config.toml
n_layer = 13
d_model = 384
n_experts = 24
experts_per_token = 2
d_expert = 160
d_shared_expert = 0
activation = "swiglu"
moe_layers = [2, 3, 4, 5, 6, 7, 8, 9, 10, 11, 12]
router_score = "softmax"
normalize_top_k = true
routed_scale = 1.0
balance_loss = 0.00758
balance_bias = false
router_z_loss = 0.0001
init_std_router = 0.035
lr_router = 0.000916
n_head = 6
n_kv_head = 6
head_dim = 64
vocab_size = 37083
norm = "rmsnorm"
norm_place = "out"
norm_eps = 1e-05
positions = "rope"
rope_base = 23500.0
rope_fraction = 1.0
qk_norm = true
attn_scale = 0.125
tie_embeddings = false
parallel_block = false
init = "uniform"
init_std_qkv = 0.0248
init_std_o = 0.00487
init_std_up = 0.0248
init_std_down = 0.00345
init_out_by_depth = true
optimizer = "muon_variant"
lr = 0.00187
lr_mult_o = 1.4
beta1 = 0.95
lr_head = 0.0102
grad_clip = 2.0
warmup_steps = 50
schedule = "wsd"
decay_fraction = 0.859
decay_shape = "cos"
final_lr_fraction = 0.1
batch_tokens = [65536, 131072, 196608]
seq_len = 1024
doc_mask = true
train_tokens = 539800000
steps = 4365
dataset = "wikipedia_en"
Below are experts of layer 5 (counted from 0) of a mixture-of-experts language model. Rows are named router (the router's row for the expert), gate (a neuron's input weights, with its number), up (a neuron's input weights, with its number) and show model dimensions 0-127. Each number is 50 + 10 x the weight over its row's rms, rounded and kept within 0 to 99.
Before each expert's rows: a language model's description of what the expert responds to. This comes from a sample of Wikipedia text that the model never trained on.

# expert 8
It responds to: Month names, the word at, en dashes in scores, and word pieces inside stats tables, such as October, Int, Garden.
router:54 55 41 65 62 57 49 39 43 62 44 43 60 54 54 59 28 58 76 37 54 58 57 48 39 64 33 44 49 33 51 59 51 69 41 62 42 45 48 47 42 51 55 41 46 53 62 57 56 40 42 61 72 65 57 57 45 62 35 42 63 48 52 53 44 38 48 31 61 48 48 56 46 39 48 58 48 43 44 60 52 45 53 56 40 45 49 62 29 49 64 72 58 36 36 43 57 41 57 49 35 51 42 52 43 50 50 39 54 55 41 49 52 46 49 66 48 61 48 70 22 58 52 48 46 50 52 57
gate1:53 54 73 52 36 52 63 54 57 52 35 38 42 31 48 65 52 75 43 38 45 62 68 49 39 37 51 51 53 58 51 54 45 62 44 52 56 56 46 43 44 52 60 48 57 56 54 50 60 54 57 52 24 53 51 50 48 58 47 55 40 47 37 78 45 60 25 93 58 52 40 35 57 30 45 67 35 47 43 42 48 60 45 41 39 46 51 54 61 71 36 61 45 39 50 44 59 49 56 45 55 53 56 49 36 69 31 68 63 50 57 45 53 49 49 50 53 47 55 59 43 33 51 60 52 62 41 52
up1:58 52 49 44 49 58 45 47 56 61 45 60 45 52 47 60 45 47 41 53 31 42 40 57 50 51 65 32 47 51 40 37 70 38 50 57 48 42 39 50 38 24 53 73 50 57 32 35 59 51 38 65 58 53 44 39 33 47 48 59 47 50 59 56 44 44 47 39 53 40 61 36 56 30 50 46 41 53 57 55 52 49 57 63 47 58 47 42 54 53 56 50 54 58 53 61 47 38 54 46 75 57 53 57 51 73 55 72 54 32 57 63 44 59 51 44 48 49 65 50 57 61 70 47 46 68 62 33

# expert 17
It responds to: Word pieces inside foreign names, codes and abbreviations, such as EB in HEB, wa in KwaZulu, ta in Mehta, and degree signs.
router:49 54 36 61 51 45 50 57 35 49 43 51 70 54 42 51 53 57 54 40 46 40 54 53 53 52 51 66 34 50 44 55 61 59 54 53 32 41 43 25 44 38 52 49 51 39 51 61 47 34 58 41 60 33 66 44 73 47 42 55 40 72 61 66 51 30 42 53 55 47 64 48 48 59 20 56 42 44 44 46 47 52 50 62 55 45 48 52 62 61 42 55 73 45 24 41 51 38 55 61 46 38 50 49 37 43 52 58 42 49 62 54 43 44 41 45 43 53 57 41 49 52 42 53 60 49 64 47
gate1:67 53 60 54 51 40 39 53 62 62 64 56 45 43 50 37 48 54 34 58 28 61 47 43 48 58 51 53 43 64 50 62 46 47 44 55 48 37 24 53 66 51 68 55 41 38 45 44 44 50 45 47 54 58 50 57 31 62 58 63 47 46 64 44 46 55 48 51 53 55 50 45 55 38 50 34 36 57 57 53 27 61 43 56 35 34 47 51 66 59 58 59 36 49 44 52 54 70 44 51 51 47 44 63 49 45 63 47 44 22 50 37 67 60 58 57 67 39 53 63 44 44 50 52 52 53 45 42
up1:49 43 58 48 59 61 42 52 46 47 56 43 47 47 55 37 41 48 49 72 71 60 47 49 70 59 37 65 45 42 45 40 57 45 41 53 68 53 40 45 23 48 42 42 51 57 42 50 61 44 52 60 34 45 46 57 25 52 45 58 62 42 48 66 41 54 52 51 35 65 48 63 48 39 69 46 42 29 42 44 41 44 34 36 30 50 45 41 27 50 46 57 69 60 51 52 56 46 51 48 24 35 48 44 35 55 47 61 50 44 81 52 54 62 60 28 55 65 30 33 55 48 48 53 49 65 65 56

# expert 12
It responds to: First names and surname starts of people, such as John, David, Mc, and name pieces like Ag, Nav, Op.
router:51 58 36 69 51 57 29 45 52 50 41 69 39 48 39 66 36 72 42 43 38 50 66 40 59 50 48 35 59 67 41 62 71 51 41 61 65 40 50 42 50 52 64 48 61 47 57 60 65 49 43 48 63 53 44 47 43 45 51 56 34 53 50 66 59 44 58 55 48 56 57 31 56 60 48 55 45 44 39 48 40 41 52 47 55 44 52 48 55 46 54 55 49 35 37 54 54 28 40 61 60 53 45 44 59 77 46 55 39 57 66 60 42 65 59 48 53 47 42 52 51 41 52 58 59 65 36 45
gate1:55 53 38 47 48 45 26 35 40 21 51 46 47 58 52 39 50 56 39 53 31 50 76 57 69 57 68 41 43 41 37 63 53 39 85 56 55 54 60 46 41 46 57 38 61 42 49 50 34 64 62 53 51 60 47 30 49 44 32 52 60 50 52 45 49 37 51 48 63 55 70 49 43 50 46 55 54 55 43 63 44 49 43 39 54 49 69 53 57 52 58 36 61 46 39 58 45 48 63 62 40 54 56 50 51 32 56 46 55 59 52 45 34 57 46 40 61 60 36 61 35 48 37 40 42 48 44 35
up1:31 52 61 45 37 62 54 42 55 36 61 51 40 57 52 38 55 53 63 62 41 60 50 64 64 51 66 35 60 43 44 31 42 42 54 34 45 44 59 48 40 41 43 57 50 54 48 59 58 44 51 55 34 42 58 46 41 63 52 31 50 47 43 37 47 54 47 61 44 57 47 46 63 59 53 48 58 34 56 53 53 53 45 59 66 52 53 48 45 62 61 56 57 50 56 52 61 50 37 46 37 51 47 54 46 51 43 38 61 56 47 40 30 48 41 62 55 56 66 56 52 51 54 51 42 38 63 58